config.yaml
hidden_size: 192
experts_per_token: 6
d_expert: 112
balance_loss: 0.00768
tie_word_embeddings: false
learning_rate: 0.0042
beta1: 0.95
batch_tokens: [131072, 262144]
train_tokens: 741900000
Below are experts of layer 7 (counted from 0) of a mixture-of-experts language model. Rows are named up (a neuron's input weights, with its number), down (a neuron's output weights, with its number) and show model dimensions 0-47. Each number is 128 + 24 x the weight over its row's rms, rounded and kept within 0 to 255. Numbers have three digits each.
Before each expert's rows: "gets" lists some tokens that make up at least twice as much of what it gets as of all text; "comes before" lists some tokens at least twice as common just after its tokens as in all text. This comes from a sample of Wikipedia text that the model never trained on. Tokens count by the router's weight.

# expert 32
gets: "0", "9", "2", "1", "8", "7"
comes before: "0", "1", "9", "2", "8", "7"
up0:115091051157168197126127148128125124098081117141131094108130112127129157153127162169137077164144130111133168124108075170115126150128135151141142
down0:120090111128132149122123117141136135122061126125128121139186153173126203122169084129131175152166092150112150127113167138132149136149125134131151
up1:130130104129158127139125112109126111160127143106129139112129137140131147127137127125140128149130154136130123130135117133117120125126111118124128
down1:145172132090141123121170152137134122110101143155130179115129136041052108114129153146163107119123127114133107131131121081128124134197136140185147
up2:110132138129087126129118105160130092130149116140125139106111129132130079108129122077145129110128164134131117073108078155165125148207141119125163
down2:109141082126114136105128145124108111168078133142153125129174132189126134140119122164132128126106127109102137148128147122136128131116126117143127
up3:211166127125123134130126129125159137128127161127126089128113102113129126133127124086131128087125128119150115125072120114130128125122129165151112
down3:094106122099144100097091134102114136133139150125143112125115127126143126121128181075136131125129137171126091132123102131114086172141126119123126
up4:124192111141163158124125161126100102112122111123125151114136131113199121128140139128122097148117142112123160135125126128136125078104102134142100
down4:129162163131102130131112182134109134121134137111112128156128123125114209076133119137176151132173120127150101133172099083140121133129164127139151
up5:133136078130150129117097173121129129112131127082124160132115118137206128084132100148133123168130129159116121143128128130095129136137130125127110
down5:110127132168130074156097140136148095127101168139158129133154142096160127129119144154117131082128123150181125101113162131137145120097086085124115

# expert 27
gets: " |", ";", ":", "|", "-", " Team"
comes before: " ", " |", ";", " Votes", " Apps", " %"
up0:149139141132112146135164137124133106153206123128133118124154093128174138151120112153138129131076170136137178156136127125128148128116122171125092
down0:139141127124134137126123124158129196116135135124161123126131191135065169148123110114088160181135111122128083128137091132128109132127110163125151
up1:137128101124125136116156119164151126153099117119123121108076138140148123139210132126133064129119111135129127125133127170119141137149113074135145
down1:118041103126132126128125127135130135111128131106165139121130128135084100127137130124129146113124128122166126166124104121117115175110088127167133
up2:094103122110117156132092149140125138116140165127150110133131173143165128123132126118128132108130126121116131151127093135157131114168089156147128
down2:132134155106123169129169087128106154146128047117115151145110153141140114114128124128137119126098153086087133106149185131165144127124121127148189
up3:105144127114133129080140127100139146118101127105161110090114124127117119168124117102134131126129130114148186123101118129097148153162107043100126
down3:130091114137125128119130112116114133123136181133126141121154128119139143183119144141149195123131114120131137143061124151118120130105120127097073
up4:136144173126127133132198163123125121126128119083123058104184142090119126137106123126110081135161147104123140173171137130123141133130122119138156
down4:150161139162117117119105123126084094111147118143105112100109129107112135097123129131115130110111146121098128088117094088103114086133146111121148
up5:133158146126134128151099104145128122130093099177121099124185140097133099153172110130125128156066132116189112115103126153126161128125156127113123
down5:151163116128130123136179102108126129118138136120106150137149177121126150104109059129099117134141120135104125127073132113095094112115119128126106

# expert 17
gets: " was", " as", " is", " be", " with", " were"
comes before: " a", " the", " an", " well", " not", " it"
up0:122144102127130128128153079133138121103115117131159071080199154146137114131128130130112173107139168132119124131127111118101138148142116149132143
down0:127041126120173104147139114099109144120128129080126128130143120168175131125126122128139130129168127131136148128142093131138144128126146129095124
up1:135130129129142134156115187120127134110132124120123108125123122125147176128094082134096118125131136105123141175130128124141103131131175129138128
down1:131071094137128123116173089158121120124161144110173119104153136112193111083216146088142171125133141110128132157122150105110127151127073131113160
up2:136104077156145124102181136137104131132127134133151122134192156126124102114082130125122152121115138087123114106143172143122124102101122143120116
down2:157164128135138170125124128135134130127099090115109127127132091127164131132114117128150128114088119125103149097150125192148117096111116137152150
up3:116116133141136128173126140078101128129129160139133120113139067101089131163121082128136120185140112129118129113146128131172097162136134148178097
down3:153121143128160141151128108155115076119149123151111134182128176177100128133145126125128089128136133133153132122131144160125122119168114087091130
up4:103172202142100163114139203089138122120105132125099169103117125147126065119119121144130128168127095093142087128128114128129120125114146070095101
down4:129131100102141132182141079125150141133125137133128130091123135121101167137125135128132128107138117130102055133127140109197128112091124163120117
up5:120127140130125107140122123108134122128116104158162104159116128099086138134146133160149128131092130094101165139127144124133129129129100139125108
down5:151129146145122181160169125129107124128134172099130180129164138135124136122137124129130153136188122073134078143128125128110106140122124127155138

# expert 12
gets: "\"", " ", " |", ")", "\n", "|"
comes before: " |", "\n", "0", "|", " \"", " -"
up0:054158125143132142126163099133090122198182150098105124130130126122106128129111088126100127128124135138139159129092100113088122126134113136129150
down0:159111133134148127111118112103183135149149161129082123110125158132129128046103081152118094096113125139131126110117145115178127161096104123131127
up1:160132104107132125120133120115188131090139099188159140136120164124132126137161109098138161113134103119131127124124122142124106125104169123124124
down1:148172129127108120129134138073131139125131198125092130194094128132145113119119130144126134120130093162128115132127121131090132127101112130125090
up2:130135129132102132076126102140136150118122172128126119147122162127120125131136117145103111178131137118082146174116126121158144129078143062122164
down2:135132140135127171119111122113107091127186131129121128122129139126111150098121128188127115086123142182134085102149111122114116076110127138092133
up3:110160107122125115126098171128133127187081163123109110183128097129124129125129127117131122115117128069060133127145131121142131121135147128145111
down3:124103133155127128126149120111175155139143152128142093154118125136135146144138119121126133158092112182118123124120132118122162125128117138145128
up4:156074119130130123110128133110145142157119131111048142117139101128133115142138126119096189110128099129112163129104112093123077122137101105186128
down4:126130109131181091127139129126110126113131106125130123096091130119129141085130148161158123114074137146114141118143101130129229160094120157129179
up5:114128141091115208150131113150087148150149134094073130126127123163115123135084155169128141128160180085113139109123117116126128155134130146135143
down5:140153146128156127139152130076128126106149154151129104138118135188112115137129128130128130132144132128100099088141067157132120100148099171087151

# expert 120
gets: " |", ";", " /", " —;", " =", "°"
comes before: " ", "\n", " —", " +", " .", " −"
up0:117113124171129155168138056121129148111144131127178082141168138143156086164130137207118149139109126124128113157135125105120116136142145180126116
down0:153095159171162125129129121125117125126127120130085140155093130133160133124144129152152133125125122135124144168130155141106125131129127142062124
up1:089123141137118126109116101171122127158141127098156126070152148136119108134142138100126086137118088114152103073134167127156127103133107091119119
down1:093132113189094191142075085171133133122106125127113139116140150139215138186057118140133143187145100132114127173127117152165156152143096130100146
up2:130138134143134118131128127129129128121127149100160142082128200115134101128149115160126122119151125162131128144196160140163129118133107085134117
down2:157123113129124135124128203119126130123143123122139121107103129127138164148165153105190131127178129171084131129157170071133133112177187149130156
up3:136123128148152091156127072123187139113042174146126137148141126137143094139120138133160107125159140145132105133135128127104127166078119152110122
down3:149122160117124132076138112141168127093133128138166109112128120124143127198154113131131127126147146120126064135108114134124162147103109102149126
up4:132127114079130111134166112127135120092106137122123149148123132124122163132159168174124103128136145141138118101140129131136129107124103122129108
down4:100094111123128126090076128160126106129141112103135117106123124081140135107123131123151152112136156118079143149091157128124117126106140076121110
up5:141134128135127149125130164135165106116104149154123094139127103126129138134116126130192134126135146143120135134113142119128071152110135128127141
down5:124116145107106075122140080139101196161138161154143153104128111137111092113149130077129117140130117127104124135165138152064179159120064128119134

# expert 61
gets: " |", " ", "\n", "6", "5", "0"
comes before: "|", " |", "0", "2", "–", "3"
up0:115114123128096137092106121129144101078127125134156168134102142116121143122113087142152115118144149123102128131134134152127143146173107104127146
down0:132102170131143125110128125145182141153132122133088122106132120127126125116142103131138124163131115093117151126112086054120145125130158087066108
up1:131135150118128183133146124149114133118137126117120118180123092132134104128145177114145119130113132134142114154097142137124173106143141135161106
down1:112113123135115108114095099156108125133125135133094103125136081111147132146133121158144128163114135131109137126170103130141134161128235112200103
up2:148146130117150083127142100134127164121145141100125085140118112126129162154118103146152131145111102123115128072194129108097126130130111139155124
down2:128152134136141116128126102129160116127117164123125123114134114159108133113126138128115122159143096126127115137128126068144098127125137096100126
up3:133074084114118163159149129043134126129122160135136143145136131137142095117107081151122150103125136120127133119164122113168128117123123128132136
down3:144101111121087125131210115121132127142110122104116121101129167164166139144128095103145107136127099130129143164138148108129116196150154115129126
up4:181107122125125112130112105118125079121122180125130137123108127107178120092155149193152134132129120122141145134128112090174122143123122140153115
down4:120119130151110186120130155174126084136141099112156044164077102133161086163128073120142114179117135158111129090118141132134120150126133105116133
up5:161131098111123139141145135120104125067127085128121130130134156118140123136123140158155128129134112177123096129148149144099135108119093126131170
down5:125166124180123142123110097189144114141102092079125131131112122076160115134130166121108124110126162136099121147133169134145124113122119142146145

# expert 122
gets: "\n", "==", "-", "|", " ==", "="
comes before: "\n", "==", "-", "The", "In", "==="
up0:098128131122128199133131127111141140115116104128162134121116090175133122149130137135140129077190129134127137154141108153129142126109117150143156
down0:124065133103127111114169129133153133105146152167080117126124166131129171128119125130109094120115126115121103124132132141146133150115142138109126
up1:116108128102105133184124192138147153218160129164130085142125080126117098121153126107131155132103131125083126109151120136176124104111128129130126
down1:135134132137147163133128134129122142141144128161098122123086109166127115112135146135163169130155097126163132112158143136165125083092110092169108
up2:145085130129130168135117128143134101127126109113123126147149148125152130115121125124197120098125126137148103171150138128152207120177173132108114
down2:122127118121116105151088100126113142145113091134103073125144180165128123134083106086106140096106143143126123126137130091122128105137129074125136
up3:137148130067121129137133114137153092149124155130094133134123128125127128128129124153158133123133149137128139129125149072143129123098147088089128
down3:091145128129102140136114120127127128108117143140120139052153098171125071124119130133150141116182128132146124090081078115112154134143145123121105
up4:128122107136148082034113112130127125110100130138130120127130134126125162164122141083122128160131119125134131098164143129129107128193080111107043
down4:092150118131109147141124132144106122120065129117128126110105144061126140127132124112128168137121129113144126137103143126129126098129168144155114
up5:125152128125104129087128123159124202129133127123154155106128100136128090110174139131115123081172109128143125172192126069135128130119139149135125
down5:148100102097126100161120078126117096122141133101158189209134142125105126132086124162102125146114127124084134113104156137138114142121129158115129

# expert 70
gets: "1", "2", "3", "4", "5", "0"
comes before: " |", "0", ".", "5", "4", "8"
up0:134101143119134135148115105140120144156179165133080148083141137113153138132127114113146119175182147197078155129142135125136137131122113129131126
down0:127147123126129127128132142134150120130121145105118147061121110127123134140139124128128129120128153156127093153118127115112124116080165125121110
up1:121123127127114125134122101133160122156121123130160096091145155127118091144095143157170114145168204122150141116120154082121124112095125161204127
down1:153121120131132131094106140085120126155188147100121188135118136108135106137136149119112108144151185194134171132125128121176119178127112123080111
up2:119135141147135112131124161151132134145092116134122155147132056132143150079109133134114111168121130124133171142161072122139110195102127133131126
down2:164123096132126125214122105094194159129129127131076130132108083120095107180112098127085127133143128127094138129124128127101168084129138115116106
up3:117119078129202108128152092118129128126135130127165105090181100127134147123133125135145112126129144167235122128144108087144117129126127129132094
down3:154127128109128103171127146135139110167128140065085126118076120116123167134134123137118141089146146135123110161078136156108116154132198151165093
up4:138146133129114124145124095132106132164126113127131112128135107107124131114134132121138120117121141108219108171147129072124106105201112130123122
down4:128100129106067122109094117109196153166131121134113129121176137142130127126133129077136130146140121118152115095124136105148116160145131160156126
up5:123132102132123108076142125162132124144130120129132107161171086089112144127119127125131134104100134123100111130128133144128146123165145136130128
down5:104104169132137116126089100057126123155125186133125159124138110113139128146123128119154156130133123143130112103126117133138215109126108116126090

# expert 42
gets: "0", "2", "3", "1", "5", "4"
comes before: "0", " |", "–", "9", "th", "8"
up0:139094097121132123137077137132110125087113098150132110128134155145132151134062129128131098140097141155079125152153133120167096118129136066172129
down0:115129131118126154115137076125126144109127119161105089178110112123139127129102125136129151140146103128130145126130102128117189141135144158148126
up1:114114140134121127125098132130096132103118126134128132119132136116128128129080126095176138127124127139128135063101129127123130100130131123127150
down1:150130150141103123151157141141169049148094135148123130132117186154146126126104125125118071206127135150128149114145141116126114150112147131153133
up2:126151127143108123140144132131127167077137106149153131144204072124119113141088128081165133128106140126131131129104117118112118038125119070119128
down2:127080074135135048100144137124144159126133132136125140125127131181111128159107166128149133134117136105043132154165142129131094149198146118136130
up3:115144129137092128136128108110123102124138140143097127101129102130135151118092119127109161143130123163128181072100156114090140168151055145122168
down3:119068112134150122113098169161139092117125128110137152094149123166103093130126112075105121098126123154149128136157164129097129118127136119066133
up4:117106140120118133128138122153115124124083117154161131115048128139128146128110092129128101097152113124104128088163127128123127146126139125133133
down4:127149090068125147076124128128114194079131129110118157189120140136086142110151148118175112130129142121140124136131118154134083119121095141124096
up5:104153125162193127156119104134158142148148168124091128118121198116180124158160139125167148101117108134114110156115110134089078098126136105160126
down5:150124153147114114158140138138120118130131171184152143136155113131129135058122148084133108117136131100121115131164130114115131115170148120103128

# expert 14
gets: "\n", "==", " ==", " Born", ":", " Location"
comes before: ":", "\n", "==", "-", "The", "="
up0:130113132130144128126139094132128093143128127169130145142138128148180128141118128127124131127126115128144138129136118171130133133130140123095126
down0:097142114137152124113079128126114114111093126085116132130130129107120128149133130127133156159121119128141077105226160128129114101101069117130129
up1:155163168132115128124123108127122143136118137121061161128123116102105119130115159131222139157168127084133143054081087147141126119114128123121124
down1:130129135132131128149122129130119100124107122161128126147125118117105160090125151115109096129111141089127151094121126159120133127119134131132164
up2:150073144094133151112097120134074117108121129144128128149121134122127078103131154119118086140137154119154106114088129115109096147143108128060129
down2:151157126113113135129130113106128110168130154138129080122129112128171104144125115131135130138128174096113140140124129128066103118127123139114137
up3:135137131120126130130110129137116158120106089123129112151150126128150140108116108127152116129158174137131099119129150128162140112128140129135086
down3:129079126132151147128123148131134169088146137119142128129128182131120145146117078128125128128128091123131108133124088130084129093109105120142176
up4:108136152142095119113152178133107135160124113124127135128193129122140131127165125130130116140115184126157090118099173112142092128159072131126107
down4:122120098114142168152115129131094122121132112154136136075110134116147129169128135123130143122114128190130170112121126122148123126130132109129154
up5:123124054148140128116119150115050122131101137131136102141123121173099129116173098127156119128127090097186125131152147136103130124130096131129130
down5:105123176125113132123140116207191092081119102118100145113142120149131121119125101098091129097127121128075163166108126098128124125068099129129140

# expert 69
gets: " |", "\n", ";", "|", " Candidate", " Team"
comes before: " |", "|", "\n", ";", "|---|---|---|---|", " Votes"
up0:147101111093181103151128127163123086119126164124144126168135131134071147129129101135128128142082161119124133140079093157083101105171178134125115
down0:137132127098094164149172129173115168115061119120127158169079142128146096117119110087105196124119123141131109136129114128129132073117128133129137
up1:129143131123151134130114084085128128124164152156123101132103117131127140165116143086163112204129147083125117134091123112138139100117106125129137
down1:127135119110121126128117132127113156141161117146120113129130137165130041135102120128128124122085143100142130161132155126152115165129111131114122
up2:118114149123051132145120081138171155085153131142119128153105124168101129142114097139193060100126112138068125196038133125126134159123111103103129
down2:133127131175105137110120130158114093119133179116145118126117132129123129123127112129123080103171117113154102114118129155120105147132153150132108
up3:179123176115153130118150155140124143101126063096127134110129158106126107114137124140148139118114088134129073133109128142104146159109137173163128
down3:102163127119130105131164151149197124174135146131151135133106141112149139169127126100129116138133126152129122130120160133123158132124096123107168
up4:146128100106138139138143079117130126098080109100179106146108147134128130184110124088135129123211144123097173100147128129127158169129124145123129
down4:128131102075140169157118139130146130128117143124088106128112140156132143104148130117092187130129157124159123129174145132165141128128068098135154
up5:159129127133069087075066123118095125130229117116154061136098123119142166134117130130192096171136127131142112127101126143138142111131116165131082
down5:127122182113115072098124142129130136135108126078156128131101087094095133122091139100119124092152145143151134059126133094123159126138127126132145

# expert 40
gets: "\n", "==", "===", " ==", " Notes", "|---|---|---|---"
comes before: "\n", "|", "-", "==", "The", "==="
up0:155128124137146173140130121096067122119120122141141077163119136115136128166095130166184169174097134101121156109123130118130136168146126155076126
down0:142126139117099143089127137127126101124110103141103123135059129118062099116132153146108125126106093095128120181117154102130130132137122128055128
up1:103132116128177134144084157128097134128102127155140161105135116130091151168144119109134117112123123095127128113124160077126129162134137130149101
down1:127104129132129120113128080132122140120124150131097130076154119119159137119130167132127175078069186108149110107132108101128131147128057128101147
up2:132127132180116129170138152129135184110105134128146124141112163126189141121135146142128150154139135141123125127165136145120156128124124121120176
down2:123132129134118099148124202131116124114142121161128133135109151135121129135108124094084129178147059151106096122141192133145145093118176111134121
up3:110145126106123091100124132101132053104142143101125126124141113129157103137128121142162128135166122132128128067124096170166089129106127133127159
down3:150134113108128189103127140197163159143124172148125123128108132129127147137112111128177123116115166090073138110129136129165129138152169150109121
up4:105127132132143132077121142139129142084133126128132108110114099126130145148083129115056124130071129170132128102137135143149127127165111104115111
down4:136124156084127103164127128130130129131099141163141144129129069094096094132181145129130114195114131149146106115129133115144145083122142172124107
up5:155120163122169146137139128128122143140105127155115124140177114118160077093091140138127085168130121149126130086133187137102127133100106118134128
down5:131143128119139132107114152131158126128133125120114101128139131116114177114129126128127095127197134123111106125161137095126128148097053157075114

# expert 21
gets: " in", " on", " up", " out", " over", " In"
comes before: " the", " to", " a", " in", " by", " as"
up0:136208140126140136126127135148102126164161160135104118152129091131121102132132104126126142113125091127123132133129166134126132129131156147122124
down0:100076125156108142129124133137118134162127126128126126090171129167124143118082155128123114142089173130138114088124153129136112120095134150138188
up1:084127159126100125151119140152100133127126133132127111205091161121133156096138139128094121127113129135136114123132144170164120150140138134111136
down1:157118137161128149131119139128132128125140143066128138127153156111154123137119074160192147131140131116131118101139108087131128143136106150165177
up2:123145129152085119130128116136105080199077161126121135110161147147137120108118148138144137145129161119147120145156138128106110160123103133182159
down2:128109138104144129128126124117146086128128121119125117140079085126116137146169174130151132127142131110129122123134156093156141129134101117129170
up3:125126124077096137119100125132107070105150129145164127138126126132116129088157132127168132128134092123094121126094133145105150115120129114134104
down3:102115162080158112119126128143147136149127112106123088137156159154111140129100128171163188113123099129130130126126132134111121160124133126159106
up4:114057172148142129152125150118144134148121138148134094120130184155127136139142100125121113129127114115129165147138142179139131127132175095091129
down4:133141134141138123127147122121129137121111135115096148129145106122127119132160132070128134060193128128138137160135139105128128085124117126129184
up5:138075096112148152152121128138143118112127111189118124088068127130103135116099170086128085131126098127138125139183114125159109088118119069134075
down5:123127150128186155131141123133117108126138114107121116113104125105123159138137118215176128178139112130079099128136152136128092169136091134130127

# expert 127
gets: "0", "9", "1", "8", "2", "7"
comes before: "1", "2", "0", "6", "7", "8"
up0:126147107145132158095107086135156138169128127140121103153129129098145134122129124123133137095109199129137124144134151120128134125131150135143137
down0:111069128093142082125134134114153159144111130138117146161095067167127143142134064136145193133128182133135121100122131089127120136123127166054127
up1:116146091130133126128116107123129137125132121110117099129139097174117129118123144117168110137126091131176094142144125120123098143117112110129068
down1:137126139130169130138153133120125117127135148123123120121146129134061121180139124132146142115122143124150125122130080122085171104113094131128148
up2:127114093091118082136094112135137152096112105091137122131109152118120099132124089163129117106098104132128123116131117120145109094123133146088123
down2:123124123135141105134142092120137115121141128137149124157159082208071148094095120097130147127105139150161141128200141132161079127132084117123094
up3:126180123120113109123116135126133148109127130135150108166129129126150137130128129100090143158144084053108129144112130135139064088132104144076115
down3:122113168108126124140119093134167161119138128127103147152128165152141136090126124155129125144138151133140145127123160135128130154129135142064115
up4:155116100138128137129159141106187138093141117098104171130129140123140038122158125143135097104128099145127141163162171131131113102155102129097125
down4:129129133143123117120141136144133173106158135138106116129130153132077159138144133074128163129122137119136117095122148170090111133126128106117136
up5:087128120165149126148131093182111135126093034138077112125135091138136156150130120069071129125128150145066150135131102121079110116132145136150182
down5:158183133126129140127113120139192123189111150075120137138121136158131122134154109094125141168125138154128141039130134137178110156132109083125170

# expert 126
gets: " not", " also", "ly", " be", " been", " have"
comes before: " to", " a", " the", " be", " as", " been"
up0:128121128131125110131142114100138143097125123146128116049111135120126129128136169103150135153106133162129148103081137127128133128132126159157129
down0:188131136101127128156129100127128133125148127116132114112066164120122122162130131133120124104160122148120215128130129128126107117109124112124129
up1:140119165099101133109125114151126115185124163107144133137127132110133115116128107156161128137138122133128150147092108109109146126092135131117138
down1:178121113126126129090117139103134134110227134127079144114134129134143115121128113149200154121120146130142186149123146131118123140129087128110145
up2:120122133123089122098087125146141133166113039127147128149103094085132124134131131140108144117095133092161119157146122128177121106148185116076138
down2:149129128105142136131117070088133163158159115153068118148129145118145118120120148105126139136128136125126134132100128139134129129143135172127117
up3:098152131080132095102142128134110141109064131138186126152142136069120163127126125191127112124192122123130126102130122174145140132121102099131112
down3:134138155127127129124111154209129101180122125125173127167133132132133098122121100149132090147128128135125105128125107155109121148120176126171132
up4:089125127098122127134177134131134099142141134158167130111161156120115117136099108087228128128168121206133130106107125125138126133152121135129127
down4:127119131126095101133127121131127123169116132160123123141129073127127128100140153129094140148129102090122132149147127157128122117128141134131119
up5:190138130117116103125121126122056136128147153109144079148082145123028137137129126135101115157139125111095135124129111142141128127095098171126145
down5:127128158167142100126127126113149111163177125142092097117108125095174092129143144110148119127147150124142118073134128154108123113077168128125151

# expert 85
gets: " ", "1", "2", "9", "0", "3"
comes before: "1", "2", "9", "0", "8", "3"
up0:129132112092137157132130152136131114131135162126094128110176128128126079157090130158121114127105142142120133124147105129127151086127127133130125
down0:093122135152123107125182139125113167139136134140141079155055129128110170108164127119110126129129129151129126122130099136136135154142156193140117
up1:085138128194130146128086125137103128160127199203157122123096169109076139138130133097127155132120125091129126129104137147128156121114121123127118
down1:131121127121116124111152133133117128111109120055123126103127108113123126129078121122130110071127124089136181084076118077123171116108190159128134
up2:131106156136131124129135134131129133133129125132081120132151114143134151127120144134125069145101127073089075136108129131128137159169152123165147
down2:140133114142103187130093112100123111124151163101125120170178117129128121101141124162126125131109131124148171113121129128105115136124086119132130
up3:160141113117112137111162122128132149126126124073096124116075092177115122126113156166128135120138132120130125179128125106131124146133131118118204
down3:120127127091131100103115153139152091127112124130151171084056155129118128123132124130108126164115139134128147078132130129115162154139143120101116
up4:155130128113144157085131114146098103129157093151134148094115133139126108190130114098153128035159127082124143122116123134120150137122143120149129
down4:149128131111127116140073135131099109127125106104141175131127106140138110112152202111124166125111139226097130126147133151136139107154144135148085
up5:137140100111128107133132125126162109163219136152126122157107117085131172131128125128128140134154139120093099138101127130120151114126182151131130
down5:128123143205081092110136145089133126119115130140040104127107128142151079131122131133135128120158149141107124160094128127132155132149136144114096

# expert 45
gets: " ", "1", "2", "0", "3", "5"
comes before: "0", "1", "2", "9", "5", "3"
up0:155124114163121125069130128160109130183105131154137127137082125114119104171166142119129153128129127128110139111104110137149102147168136106109130
down0:155108117122126127118140124131106105129092142128124159114095106134158155139138127103120138137082118129099162119130135074119114174109155107133140
up1:200148176114125134117125131114128129134135126127130106119121126146111054127128111119119140128131147132127142138141139128130174122136139113082121
down1:124128147137138064150111128088126103119107105137152125121065165085139090132081129154118141144085111138134149098136131125190124122132132128115140
up2:102096142119120104136154164129135122122133129123149105124127122126128109093097138159145137146159132139134177121119086119142169137129127104100105
down2:169108124104154130116092121100133073144158145163139135169129127057125147118122117128126133125124125158141127120126132134129145127101133122131163
up3:118119148183108145150131137157117113130117129133121225138128096138129146104143154129138128135144120127141114156141122104153117099078127151130150
down3:128145128137127108126142158204101159072131163123123112146125106136101136127121132125120085126127182099156133094118124175143141129153147135113153
up4:137153114136130147192099136170126091133181094127128165167077114131065119128143128127137129131127187131143146127094121134058185120125078125154091
down4:107135092159107117126184089114145163138159124064124125102124106135092128180141099094121157128124159132139143112143132126155129130137148123111126
up5:132134125135121113131193149133102092120133125185128129150133130146097128112128091128093117102121080122090130129126202121115123128109101129132134
down5:123175148124126128119110119193121135149150105167143155123130128157141131124146129089108149127128150117133128130128101133148160135101033103130096